From a checkpoint of a small mixture-of-experts model trained on Wikipedia.
Size: 8 layers, width 192, vocabulary 8192, 23.3M parameters.
Below are experts of layer 4 (counted from 0) of a mixture-of-experts language model. Rows are named router (the router's row for the expert), up (a neuron's input weights, with its number), down (a neuron's output weights, with its number) and show model dimensions 0-191. Each number is 128 + 24 x the weight over its row's rms, rounded and kept within 0 to 255. Numbers have three digits each.
After each expert's rows: a language model's description of what the expert responds to. This comes from a sample of Wikipedia text that the model never trained on.

# expert 47
router:107083130175122079155149110138144129101121117126082161168087152115095138175114101114116159135175122108129183119124117111108121113155173131134158159121108162173157133156123106103123153161161110116122114125158143134160145111123150123138140169150118127097173095138082134140094155154124137148151131182133120148139134122147147155143108113141108144146099091104153085137147140122142104118116098123154151146108103123107137159085105136108111156125091138164107117126144109111143135141104154170064108150130107157148128129117195143126145109120123154098130148128171111151141120131076108118
up0:146125133125117110117143131142118150116134112095126163146119135114139102159133116165188138128128149154124084149108123154109101151159082161130063122105124098149136121117110177144150109126155115108121158131091080118130110113146115085162050116114113111107125138159092149123173165087136136101141118140168144149132080157153158112106150148160166138124138095104111130118160093161137155123120100110069148127147158129109080129098123161137091117160113150136155118162136136125115123105185120139122085134155101129161151115167135136157115132140153133096122124130135152136133103096117126106
down0:148127095168148146153164107159098099073133110120100085117096098117104165130169139142095118125145118103130146135144126157102168137091089139153096116129153157110129134148128127183128163111110116159126117091096129100092171081137130172136158096143135114179166150150171118137146105125116102103111149087103126125135105111092131116121086130080150180154119082139109138129092115122100131122107143161130123111155155110122105119148103134128096121109113119140141113134128132124119162095109150110127196153131129131142123105143160097138080125139157160108136157107141097131098156110146118111
up1:116121127114102138098093101154156151165187140106074058137093134156126138111108095148134133164128086108171123130129103163147147153120126124118126113175114123126084160107096152135169134160162137129166136137093148142122118146107132161129095139147115152137135145123120135097120164133153128138136134099115109092123174118141143138184117128131161174152145113113076139136130143100131134135104124130145096138169155127120099144121160150117118120105128156107061128163171108095124140137119139162102168115094125134117156130109118125071147155110142097126126157144131162134091162146103166131
down1:110185126136119148103086160134150164184175137135099133125129112117170137145162142134080076155154121136161109122151150134116126116093099129125147075124129146146110114123136171124127079174143132104100149169092157116164140126162148089148152148152091150152130144120117108158114128120106148125149117103123109193127127130147157137135147134111140104149149159160138133161131166136117144165134124147132133115119163125134129129113170121146130167134175116094169145124115104099107177127130121136168102122103151106093126115139133135174116172141132152139138146097112149158083154119115170154
up2:144128163154132131134071145101130138114063095060210128163181128123122135117102121141136148131139140121138118143129122128153097098092131144094136101115081116134107117138130086130107113110143142142136146127079128147138121101145145125160167162111085117115148141136115092128165158175175146136126159129136133159128115142090144099117159126119116138132149135098119128170133140151130104140106119142083130101130110147092120117125129190148134131117133128124111102147163120158127137118087142090122131139107116141068120108164147146110154117105164160124156133127113144122161119073092080128
down2:126096151150154102165112095112115140104121153182139122125165160101097128140152144161154153141174078102180131119100095116153122124112121155125118122127091139130109155154118104147166118131130136098143126099125175151145170146115120093137123099125109166113143168108162124147115127166122166156163127085187115091146134136113131127098086130092129142105163119109128113125125123131132111134080155156128151112149084084105155150137105143136107148087142116147130080180115127142105138116103135102125105141111157123112087163140138126115087134151146156153098129130089137118173146154144145094
up3:153144120141155164168120094144102088125138095144124143127080157121151144108094149142163122155116121164100124115081121103101123140115152166124155144128110145105121149074137163137132151116119114148147120133110110110109073151133127154201118101118077113070122109133116080113145138125143099107145140168134149131122124135148127144150121090085136175185149130150106092123141105118127108144140127131116131140154132101145142135127117113130122140131144130121110089126160172124107172106184131136114161143167167106147114095178109162124127186131124146090138161117123133148140103135167142103
down3:129105067138107156143152154145137103113092119060180163152117132139141121148141148155112109107141147115128133144125118143125152117104109113133111129139122122111112102098155136089107138132133106133133110103111185101125124099107086106099108116168132121128140134107152092114148163145141083178133108145094133150179121137204185134158138077096125167090125132131106141128133083130148160144144092144123124139150142144174155173112133127153115091124124113138117172151134155130110113090133139124102103144127179119125132142142144154131105170123121126116112127163117158171125096122082125144
up4:143175124138124108103130129136137191157139119102178085093130143123115133127140166093145118117140094103163109153117156147112129087105127190111122152106111130140132196130086150132125153147092142112149133134100122133120157100191163148122121152181143176094143101090122107150148143123144121166133127126159150081134153138129130153119134138113123129126173107109136101123151106093108116118144152125124187170088142076129100092119154126126143105117139115093121167135181165117145146113123112153130113100158135132164130112106116155162140141110169146138137116128142125153127128101126123165
down4:142136116131100109136177117099157144103155118134119081120128152124127135123138153145124122137080134101129148153136115132139147152192128123110112129093131125101166141134111130132132150133118120148136117098163100198178152139122137163120102139111124144139113132087125087118098081124096151103143083132115148160124147114141135130130124166111116110110144127121130128179156130177113149119128102133129113159133157113143148086126174143146113103141176096158109135128177096094121117132145101141166103138099102127137122126114117050146068151104149164115089076108134113124160078106120117099
up5:122142074098146098163116100122130174116138118146154108148088147138118199124076114142091144153127143097103110109133129182126104112117119154122087125104102126170147144162136117086116124144115137129146150104176122132125081129180115178126100102148105114101151125113111128167127120127137158152121139165160104109136128118110092159152119090158143160103127128123149153113127129145143102116115090150120074112082149130128145136118113141153187126153097112112140124123164125135138149160105125188148137104126125124111123111126114131158122144100181141177136166093138107119156149101115119112
down5:096144090124130075114138103149140124148108107154077057092110118120136128093135136136152110159157061161104127121122147147141135163141064126100142125104117146141098119097147099159140139108122156126136139092114125104143171144107117122161105098125152178080102181112154127108081130131114108164130134095134173137153156144107091141095126124125133110132145127142129091121136144124129147132171148121122131142099166097124124103088091129132127115161074100149133133124190139129124145168130141140144104107124139149108146153144103138094145129143118124135124107102090135157110116101159103161
What it handles: Common adjective or noun stems and word beginnings before a suffix, like high, long, well, control, Go-ver-ning, Ste-pha-n.

# expert 58
router:114107081134161138117095129129111129147097108090134133086159112173078111135153072106131107123116166098094100108103116122123138097135077162120140138123086145119111102142114092154103141119106128126119132168089156119092102122110124137139104154102126101117157135081150142127104142115109160100117121128092169133162129153130173156117096179141118102140132152074133112147151125123118126086096144148107136137165155114160112133096153128107143164119108114094140088163157103150142148136098106172170107129158124147145114110141124152161141128143146138142117143103105096108129145156113074089
up1:131111103110101151150201138107135130119115095119133064132113134165121124085115109083110145143115138130148123099114147133135132148119113120163117082138141104113110157139138134129128095133191103113142114118151101105117133152136178156131120143134110145090118102110141161126137100126154107117144118149133111138081100106110111085150111135155092125089134098089142128087139109143091151116134137170149164140115093084143093124101129143142099158149122145145098154144104164126162135137122134102153097102134099156148113116088169091126104129053114114149140136084115132111140088160157102098
down1:137107095136092134127140170098146125133180111117139129122102097117126103137152081116119146106139156108158112079116108161141118094126109118152154119121111142108143134156153121109134119104146115103148147117160138083155150085106136138151147147073131140109122132172141167100132129118123136093132089117121142160109102115159131095155134118101115157156094133108113112099117149097086144123144107157163136096122143146141071152166146160160114148159160160120122104172089165172110158130144110162141136148143106111175133140066144129125100139078138145114144130093099089097111168154129113120
up2:116116169141139149158154132150122159115112085124083178137140141176155141099106139155151134138108110110133173127133129128133135175095113117131131098148124139147111111140106127154076098138130107126117129106113109130141124101147167114165115139075127117123083122131103164128153105105150154118082144123101115190158105124167178146153101076159133124125106109136087158126106117148105124128140120115112123144124152122101126126147119123133130144192135161122124161130106114097140109126126083116115122043131162079146140129124137100113122140136113146152127137124149101181086099077158134112
down2:128090143143126103134108027138133095142124121132127125096171087127087165115134112148138096148159102118142122101094115074154105100164131124144135113114118138100101123132156101138135109119117153137158126134147145117142124108132120120079140108126148118118133131140101113142119129118098110119136110125126108118147123123114101157105114161156153125177096120125157127133121142091153147112166146135147125113110130116183118112136131105139160114133123092131073162098083114139122081137120114163117150122124138134114087117096145050144144142106099158138129112133171119085202148164079117125
up3:107106102132121113121115141136112150126172094161101089108101121155135081129121123138101144097136159187139152113110176113089132113102137157144132114114160116149121150155099134167097128119121140101110119143083109124138166102148164087178137131165147157120135154081122156107145150075130107131092142112119114143144110082124151091115147121091068151134154131130118099128128158102139131121166148101127119151146143159138116129139145111127129138091091109105115117120137177123135133132103136114145158124149064161105124149161101091094150120149094168140104158103152155119159112091151121155
down3:099148123144144139176130112127135123086149145100089176130096140097148139168094129194115154135126146119166098133134103125158135153151164084119115097129128170123134131168084064149127145126120124123148161127157129129141112124107089129108113147104106132117135133116132080097108087163120127134121153148157126134105121116157079115131157133105220115140159117134117120121066153154110149145137169137140118150140126123102136148104145133132155128113117164166134113095154133138113156153144124057125110161118134127098170156152148135091148139141118131140107111146106130096132160113135152120
up4:121126123145145151141147148133174144143119123123138099121098136137121138106108125159143119095123134123162106157120103113136118140119128119061177131113129133116152111115145134082138159114141105136098159129132124128157127104110112169098127100080144134139118107111116159170135066183141127120120096185147151110121151144126158092143111098132121139149113118148085143148096113115123104128147118160112091099127135107137115140150198131128159167138130118140088117106129167090141139092094177165115119105134156124100127174141106100129173146103138214163107128142153128170149114120136118105
down4:132130109105130135112135116128161128113118162130102109121196139130118116120137124149151138130192136110119124135185157137137108094101160142164127090072089106154131098128133126108125149139166071146140126135132123153106140139122162161142091116105143154112097143091120133143079145169111155132171098099136148168112102108131106154104101099159128164108105145157196153122114151135155125127167115113126132098139108143144123124128128130113107108146116138142117102145133084088139097107101107160110147094136099136138154158095135152161105124157114099177122095067160126148145106148139128101
up5:111113108193105131156125153107137131169136107115150130099151124170120145106130150133144134119105102147114156095138119133125089145132133114122147110115151131162130103103109115125163163133135083136106158137142090111152116144121133148120145119121165131080073153158125183142146092158128134125122164121095144147143101118094125120134111166107149151090116117141076130146106098103106084135138123152111075133115145108125075092121150126092127106121133141143134174129162152083164086093139156113121090092139146130132089130128109121138096129120162130127145150171110124170086092082146092096
down5:155122090129138154139081109163128098114173148131118162079183127114091166134129121148106123134122123146127146087144157138140133114134130144148101115140121112095122163127119165111102114117117139172180122124155138145145099150161150152159073110141139080149130110086134098115113158127154149119129119107164124144124094118127111113108090091108155145128047120121144133102104143103156164147153174099112056101100141133152142109102117125148138129129098138158114120122118122123146108133183155136124164117161137095153101091127103127122142153141142145128124137093161136132176106121090141117
up6:137163125167126131160133132126129086137153144131128142138113094113158138130123116130111178163147150152105092149115119116113106128150140199125165139079165121081144126150109123138143111126148168124083131137152131101138108138161147096173162135100097139129165144138107187104123135125143129150110174115091139104101130135093123166154127120120155137102145143113089095123148117066176117154142131129120151134116133087143125092125117144127087132152182123105117148157149119177119151099126132181137162150142136111105118094132187144127109130120152175094108132148143143133176126142113123127
down6:162138103099129139133101142093090146132097109132133181145150118121122111134140189117120109147140102135098137138105131144122165175122180158128110106158165120137140132106162148109096101152148094148132154094134153195130139149166114137123140088127144085119098136088122119136104165133130123130100076137126130123121164141144104104143162137130118095136107122159133092159107145163121153125083128121119098120136131126146114091157120131093088189168149158116128110119094096140090139130116143114134119147154136153142084131118120095145108080153073170149113143131083133112120101152155112138
What it handles: Table cell bars and colons after infobox field names in election results, album and event data, e.g. Start date:, Built:, Preceded, Succeeded.

# expert 26
router:127147133169098118135145139163142119102145168130142174149120094151161128081131137106096119102094116127122093097092147145141114126140117128121138146104116099151110138086164105152143165111171155150122151143133143124157164192131116115105157121164115113159123151128148156148157113137109131113103097134139108081123120175112149104118149175094109155125084081106135171142156144145135139147173117135179092124156143141090125077164106116074161152108137136154124128152148110163088142131145170115120081124133120158136112132113152138134144105148128135133110121131137149089124108155085154138
up1:131135122118142131158119135147130143133090097123148115152104134142166118110117084145143167186100103132140115165141093109120161112144091112174075127132082097099159162110132103143106118129112159184064147108127130163130146099150113117128063144132117104153116105170115147143096127124106124128113114099112116130155151122161119151153143107102125136096158137141124137147174138158086116143115108117142121102107197113135085159125148088096128150122130138144100177091171102138118127146126106139160117115097106099131113131124144131108111135134148141143125125147095143114157083132104080162
down1:116158124115141124124114173153114144137108132096120116134093092111124168153129140093172165110135148144124161142172114119100136136142108119105129140136132114116136136128130131129165133090070143146102096130125115151144138137096101120152109134117176068162139114150135125169125146148112128112146096127109149115164123127146106134174150101147117098105109100143143171089145154110133124122103120105108155151147155074141135145101195152134073132095117173117108126079125114110094116161100112123152065126117114095156140122123146123108181133103117099093130142182112155130130082152118107112
up2:157137169151139113154090159113122092145162100132116134113100157126184133171107129175088145138130083140143143123099068203148156119103172126172154124149091114102114108125110107164124125125156157161138110131105136131113097131141159136136120077159162121150140091131103138107127125109147126148113121152135107076117113170124141122153142125155155114113097113138130150167117140151092088154129149132118146156131105110130125152131176145130102144136108114176106153105115166156102142105146075132125126102107083150145140106135091115148157147121122130129116108130118146147143100171145154158
down2:158151146155118131148139121161108104149139149130155153126163133114160157110107149162132112158114150115163166151156136152075163131108148161157151179114101160067157107141124159143125124103139125137155100136121130143121158114134094147158098121136149138097140137109127142077125103114125125144156137118138093139134129139105134224141146147099143126138093154117122142161101135130140085116189154109158128099086108139157130137191114126107117158127113171135125154090123134143125128119101091119102135124124139133116092108182082132120179089115132130101127124114120148133101149143154152128
up3:119170123138121123133111106129152162114157119080134153117130136135146126155137144166136146122118112145176121154080125120098120145144101145091163160126123117080163113094146140129117117073135102148115167149121163136136117154124133117151191123129127146110099103105167150152114151176150144133098131171109106109117129105084116156122171150141116129060146132090090167165091126081094140122118095126096112121133121119121128172113111123134151144152132147091089103103161155140119120090127110130139119107144129162151119120139077151099113120144077153123155085098142117113140141088106108110
down3:163154130121129095127098150143107099135121128124160153071091126133154090137120156111185102113144122131156118140076165127075168159152094168091145110190160108080168159110133139100124130059124073169162117122121149130177146113155135139105152125127121061137148102126117156134162166129143126097149138156133156137148148130110123127099156139118114154080127168127122117122138121119134097131114172145125083125139153127147116159121154088155129125173125116113132145127111117135094150152121122122122134122162138147117099106141130110115103139126121108122095118127154142138128170129120149118
up4:153107180137185111109141166109066152134112118148128093147131109112138153148104093104127130138151115137133124132177165100118140115093125137118154145103120112147091099136107108128102147186163187111197144176116110139102086099120127109173115120150107102118134132099152074136120160109123131106130150086112124115118142102102117123149092117151153138099123113114108118107128158153135114147123121104103122145106126136112126138113127158154131168100176136102089125141126174127153159179135126147127167110132172120143117158118082179148151143118125100108126137120143155131159153139128109137
down4:133128119134106125138153089121102134136087100149154122139131149177103144171134121114068103127124184130178142146129126160108167116127123163110150088121123139131121108143130115090146122104157116096134141112146138183155122126124080120118128138112085164091117135160108120138096117135119098088143095066096142113095085152133136131120140134114204095134098125122152096115124124136140114166134147104162085117068135072144151129088104114121088165154125140112133083153157103157135114144140156139142153142134143152158118111138142138108138114136111138112150150119103136140108179152116128132
up5:112086124159130104116120137121087120100146147081134134152126129156148132140136111088128124096104151123086174124181118127138103131153124113139073115160093122131146163126156153135135124111120142179099137136120106098145132074111149141139139140089143131143159111106138168132126111138173137137127137191157113133124124141123112129109162117117123127098131165123108130178141131123134154127081151148120139146129183135099111121120130150161142113153130124134089130142138133057161165111088126132106148078181112156117134144133126114157043110128102134132145118153152139105153136061128115137
down5:095091108200154144160111117115104105116090143089097122111097099120155118110119098127132117108105093118096132161144122116115111119158144091131142114129128116133115155149112119122133165139171135144101132101108106130101095087116134085097149122141131143153129145130170152118066136104140089149170095106138114111138113163145122134101085131102123111107128118128133177112147145120215164108150128151152126140130139129073157137115152139131175141135153112119169140143128160084135127126147059131130136148155127137137138118101118172119120112133158151116164137140150112073145154115109159123
up6:140095121155113139141161158137127139128124118126131155111163110160114124110119122167174134143138134130134151140176188155142158085118093133113128136081110167099136160105111147124150134132116151165124124165149135137154146115068133151139153136141125149138115115075100137108148134130122132143118110168113152107144164109179106119145114150167160111093158093147177146171127092120120131080087114122108131102163118134102101138130105123149134130106130157157107146137179160127115137084103148119135163069124147107128106152130123159144144155172117144127090189117099128136103095102106138108
down6:175134128119125145112158152150134088155131118102136129109149117108120107151121152149126159151138129082069112113123159128162131122104137158155106064115140127140102101130124190128128138131143131116111166160137102095109163132119173101146176092131121142104118150134122120110120109126114124067133137142153124131149160128103113146128105130108167120139186116151172137157076106157130146118151133097107122114111114088131113164135112163142139120107139097149191141139171119134150122116135109116172134069182150115148177118131115101135097107157126098149162105137161101113132133122144163119
What it handles: Inner syllables of long Latinate words and names, such as con-vi-ction, s-ust-ainable, ins-c-riptions, Domin-ique, plus Thai script bytes.

# expert 3
router:112133118155141124162125133103122127101147142172157143142178134150138096135132120145139118150119124139122117184143104072120097088097162129131091122121170129159114109127122146156144143142134134092190133146131119138125147129113118143119109109112147099113104161132068087102105106147163131102147122086148098157154139145154128173171118106098084145176104126120108178089128104141136099104133130096082154131131144138127129086146068155143134180107130142139134108124175135111125125127134139133097114127190130105122116153163131122121160136113155123104179123154123130116101088138106133167
up2:172163115140174122152128159102130120114143135119103133154151164130161144161098138118133162134105164142132189149148110138119123143145126086135126195162142101143142161175110122145129120154108117184160146147126118121164124121089102146110165103115139109083134119106116150161112146117162112151108111125095165109129121159112087119150107155115123149168153180132116119126082134108124132142108112118091169111154144171119140187111098121158171137142153131125142093159135139125129110097098174113159091117134095103152132111158142151131120113133121133091109167126140166168131146149128110124
down2:110163163133132117137127091132094095085124153162099155105144131114134147139097137124106143085123109108125129169109134104128090141138170128109095134113109133070107173123111167120154174133102131145154134158155117138113133118129151083125134129110127128122088133134102162105128110130118116123100109103134146131118109126148079129129106128145133015124158109123102142115129152100131127149095069154152088147136119154146158124138109136156127165089148121162141101111118087140145141109170120133124109158106145139139126102117086123074107158177130088124126118121136156119107170131140124090
up3:137097116107147113106092097125123112100143132107076152130129125124164132123104100124102117128107137130117086063113126094127120130121126093163178114084108128125171126089108120101148149099110129164116100137111104141141088114100164087165167157136074168138124112128123138128105126139110134156113180120139151150116128136109138171158147123122111152155105178123117142130130114153133090144163098139145158111115116122113087156160112085127134153149151125129095080125112092150129165146140131121120143143088159092104175123110173088166136137114125166147120102126178112137121143120131096094
down3:141095099122137152118099135143136143136151103134141102159139133118143123094127125137107156158138131160094118103139168092092096121126147124129122112141119092153151172142157115128177154122126124128143101130103122112157106129098124136174162134136081153110105148139108074154136161116117124116153139159104115111139133142135149134104136101113096206124136124109079113103121132109175065119142096132162159133130127167108155108197086119178096113150158115112111123090097085137117147122108118126101123133157125145128161196137145113147134132142114148147166135139152164154153122090110142148
up4:105095138151159136146133116109098145144131107149118151147143115135120146146114103148136116122127154147122113135115109134163165135124121157226136171085143108156166126078130122135155120152103124068154129118141158128132093089097114161150136101103101129168119107122157161086132110146139130127090120131115119148142115133139141095117108133085148172140107167110107128105125090103099182111137112139104120097129136107143103128133156128128128136125111124096110153107101124128136106062129106136150122165119096183110135127080163189161119142142124110128133102136092111149134152083151123162
down4:126157127153118152121138146136113133175091119153113123122148122085086077114148127149093098122130091129136110128135118136142117162109111090168147075135154091097097134125121159111112114134120127115118109122136136159134092159149113144135104096148131146158163073120123143124136076153125079116113128105068162097138117093143156153097101093119138111161113105174148116143162142118161153133148122107094104114140129173101139108142125120153097159127153181141084098115124072118135094097110123133129100122110123131115140125115140117080091130122096068141115166138114137139169131091114117147
up5:140082187116161139143128109121157153112151154122125155152150109159126133137089133137122144143116096179140082179120196097145093089144170125117118123143161131141116152146165110124149116125098130158169139118111087114116128152119154129156119134137082120144098141098146123136098141117173118089171134114168101156110145112118099123170140114126170144086157107135093135105113073105148103161134128142141076125137168134113114113146118155143119150086144175160116083107122144148141132137148131131091137121087134091142124104147101139096138145138117109142124166102111121131142107098099121125
down5:074110154149126123156124110139178107119130136143116178188120134093116132071104129093130122137076167136101132154119182158105138131102146104117144133147098146144146133091111131108114164148122145137076153144136143112174150212157099151162131111151117112124168126148124120140110118143129124136132153167155114139132139144148115102118143115109095112129092139140129120129130165148135098137152107137127104093123097114125130134141164121138127157133087097109124064137125146159115134131135144150146094118145135151149131091168079132127099116134103085095123162154153140117078155127158093129
up6:137098084143097112165132159101113120137140089058076098111116120171149104137132119080144126157139144141120115119127125165152110111132145143116118112101148181085084175135115136155112103133186151113126122129149149123154130089116168158122109125148107147117132134121109110142111147134092129149136130155151116072084158134144136109147145158104143202173116165136118086161134121132103080101146135161116141143144128120139161105110109122176132153178156084163159126128111109121124146118087115166135131111148141127158132133143110161121146101147126149098118121115153126134158117134115142126
down6:116106162150138113095140104100057134121131069108129095142143130092155165163164112148119087142137100143129139116111135170128107127111170142147115092100149138100127129135099120127134099129146116097128092133113086098088136134131105094157111134118144142161104098096114119157138098158137119105152101184149102132086140099137125113128157131116156085147133115142110078159151091195129137130153154131173105155127121148119155107166143116186090088129119106147127112125094099158131129081121134144153131118125167146118127116120142138136116135089078143092130118114125119155117111139100148112
up7:117139103128136137142199158120143130143133100107127139118102215094128124147156088126147126161159089142147087166180118107092118154106146107163159090146139162107124130122130152144126155142142149107136136107143124095117114094144131105107148139162128161165107146108095126088102103120130165135121126139127135111151119148117128122114129161187145147083085125189105144142113108124092118102098136139138156157132141136127121109150081131110123139150110154138100124111115143121105107127184132122136132156127167102164173096106107148151137108156145159092128120110084127119145117121144095086
down7:092194118150124127134149153165107122165144127120090120151152137102141109132137113133115175144125100121168082141133133136111154153110114119166145159095137120131147116129164146148101113120137130106093087112128142146138127151134108122119155140138158148201117168170130156108114151110116125121125085138098123077150094154079108116086124122126119094116073137176137145130122116098126142144089114143173119142164073080137108142141114127112120123159147120154133146175093135113120117154186156124156113138139157162148138134149084122128114138163160135154114125111128127132121158109150088090
What it handles: Opening or middle syllables of foreign personal and place names, often capitalized, such as Ko, Gl, Matt, Sigi-sm-und, Lu-ndqvist.

# expert 2
router:120138124124092089091104122130133100140094111116145126069126153114126108139147118143117161112137167115101148148119139103149160088095134159172137089106155172107145122144162139150123121147085094145131163146126121126109142135161101131122100115161172110086097140133118161130106097138111134137160128160127163106111162169160098121145122139137155145123123063146119164104143096085135134145159121136155186122156124161100132123092118168158172106100151153118131108110120131124131133164106156148121129098114067091140118143119094150159142140117119088114118115166085099123126122131156122160
up1:137088109139086123144116131107110096119120116112140104133113168169116170113136098091141139082123139125151136144102127122109097092144120136138159149085110125110164103066136127138157147093147137137142138175126156145141126147158133111111133128147103120122126159133139139192107133134100156076143130157109107103109153130103154121125134106123115154139149140125071152120110053095102136104110100128115155138132152125101103100172174106104166136144099102110133118103155122122123096130100128135095135158090162156123134068123137161127126152101137174086136119109123128145119142064156140104
down1:110154132126117090133138156164171164132149131111122124135145096099153126131150149138116117141089159167115136140117147139140085135083116111093119168129156115126119139133148128131076160141143116100105134143154090124129142130117134094159111120144135159142151118131113060177123115084157144124147106096129139147096114146196115168107102102179157160142162131089171096115124171125111113166151140132132140152160138079150137119123146146186116137128146133122150130126124142176142125149051130142133128097108114137135102101123139145122089100120135163117164164160098114140137137095114129116
up2:163120123150111144130134167110098138110140142133149103125112138127165138143094143156139082145157126131105141145121121132133124123108090156123145168146154132122147149131114136137123100187134162191149151129085105138158105106121139136108122089147132134132088116137109131097106130069144140163091124124150148136130136151082131140153090137106129153115114119110120120132178071131110115109147141096150121049126140161115120132133125161134104126178108116109142139092128113094163095155134153112118136082163130107132125149113099176122086163117104120116071115145107182139078125132172154136
down2:086158120175134131105117122113111140103162118128176126088134109083175151150115141152120074140099174108141167109126084101136138134111113149129141134105143180114162156137132126157133099152118118131120083145152120111118140168151160110115124125142119125106123124115114145131092127085107151106130141135096173124164131136130133128132200139094135052103178097145104122127116100093147145132129139130129151137094128120171112162130119117126120117136145095156123112144105111167125111115128127126197107186081138149125126132111122144111098144133116107138125105123143129111147145172136146064
up3:120126122164146095082094100121133163125152093128155131150126124148106091122158159180141085167126136126163108153099087127139114121155140115135115134121134151129133124132139149116131119109093119163120166131130144107125159118098156131136119144120090085132125151157149127129166207155158116105166125119131136131110144153124153127171068118164114164159097132115150088156109146119096125112143095158125115144132071133135122116097146134111135132160162129119104138169153110144147156147112094105121171118151098113159142118092096122100169129107141180108153151096120115164164147079131120110
down3:128087090164151117109103139157121135099127165133125109166100128113140129115100150100127118114152122095100164117143142101140141153140151090139149121156097118121142162117132126166158144126115151143152133149152157127161117136120087127164085180129129106127180146124114094174154128107139150109193139123141136133125157120134124165129073100134146149077101095103113139097131148117131098116134169130122131113118122137149147126167154104132170130081147144140128131147140095147096145139160072138135152080121173161155100126164117134197127128102126135119139157087151114115124150126119095172
up4:130146181142130145091132128062113128116135124143104085136150125114131134092140115134133127179168115116140103154087138147119136101153123164135117120122113121084156159122110102126178139142183170115096143120124107126127118101167157144120114134101098166175093139153145161103136117133127078161149139155124120092131116140083132156130115139153168146167137093151142094121130146109146114158150142135119135073124097105146086154146134142111134128139121110108136098090176120116160091120114095155149106117145122157127118096105127112123130108128117127102114141138050138112108146127150129059
down4:123118116140146151113135109154146091119123137119200114131130145156121122105115085169103115101139138141167146145125144086106100120141144122091107172094147150054165091129116134130105113163165089149102088104153123130124096120132143098106120191163136138120098128150113124146126072123116124152154167142130128126151098164141120153097147115143107066101152161144125130173088156144086152116115112145082110134102134170163106159157096129108124125127177132125113131156158129146100117176108150110164141135111128156139126109131124162135120127118123135123121139098128089119107123116108128104
up5:129121161120136158144124139142123125106134145117069117127153110113104126136138132132143159135132105135162094118168120093123123150120123135118101140148138131107107113150105123128142168135086083112119131120119145144125097118114111186119119154159077099101097147082133143114128107118120170133097162117137150120104126080120146122147053096153123143102134113155159150132109150124113145118130126115079149106135204108149077143154115149141100137122121138130102162124196128097137154103158071102119176091143129124093182130158129143127139149122127153140116162174150118161158146161134127144
down5:110139154092146129114125113152122157122137102127132132090153092144121074104170153098195093141112075121132109134124119122119111153117100120147153160127117120154126106100110080132115134077111119083138140095112084131161119174113123146096141121145121170118131198124146125098146120120088163113148122113172134090101096176109108134146109134110149119135118108133151139144090156123122133106115150165084097162110133102089128104128142134133137157046129139155147125110116112128107123131129132134093105101162144138107090085153134106148150108146163107166129169128130135137128125154124120121
up6:117111141130114112093111096105138175142161102106145177121073098149120151127126150152115168104137114154139060104137148158112095145126073104104170145098147124134151145119100132117100133127114149138121138183119131128127148142082131121140080123131097125136126102115063110151130141147142114126144124110111123100151103080170128129127149120097123165147094132160126077124116166098117161138098144133124167135147136125119096111134087144124115141161133133158144128157127096123115082097122124142134114111098138139101134114139113135126161163142149151148155184110058105177156122140113105132
down6:125163140156121066118082104135128124145149119108146125142078167175111074140138163151127121096166127120085124119113143124115137161125131167108140106140112134107114148148120102105142152131166137154100156133126144125120099117130141119141084129172110109116143126136077095147086136128146148112132137118160106124162169143151158088104148173161137164174148113146119159154141151144127105078158109128155124136133112103135173162110145115174129142120132137135131119158118170170104094127145103120102134094135198147150144162146121121076100130114102121109144089152126149132100143142126159147
What it handles: Words inside titles and credits in entertainment lists and tables, such as film, album, series, Music, Love Story, TV series.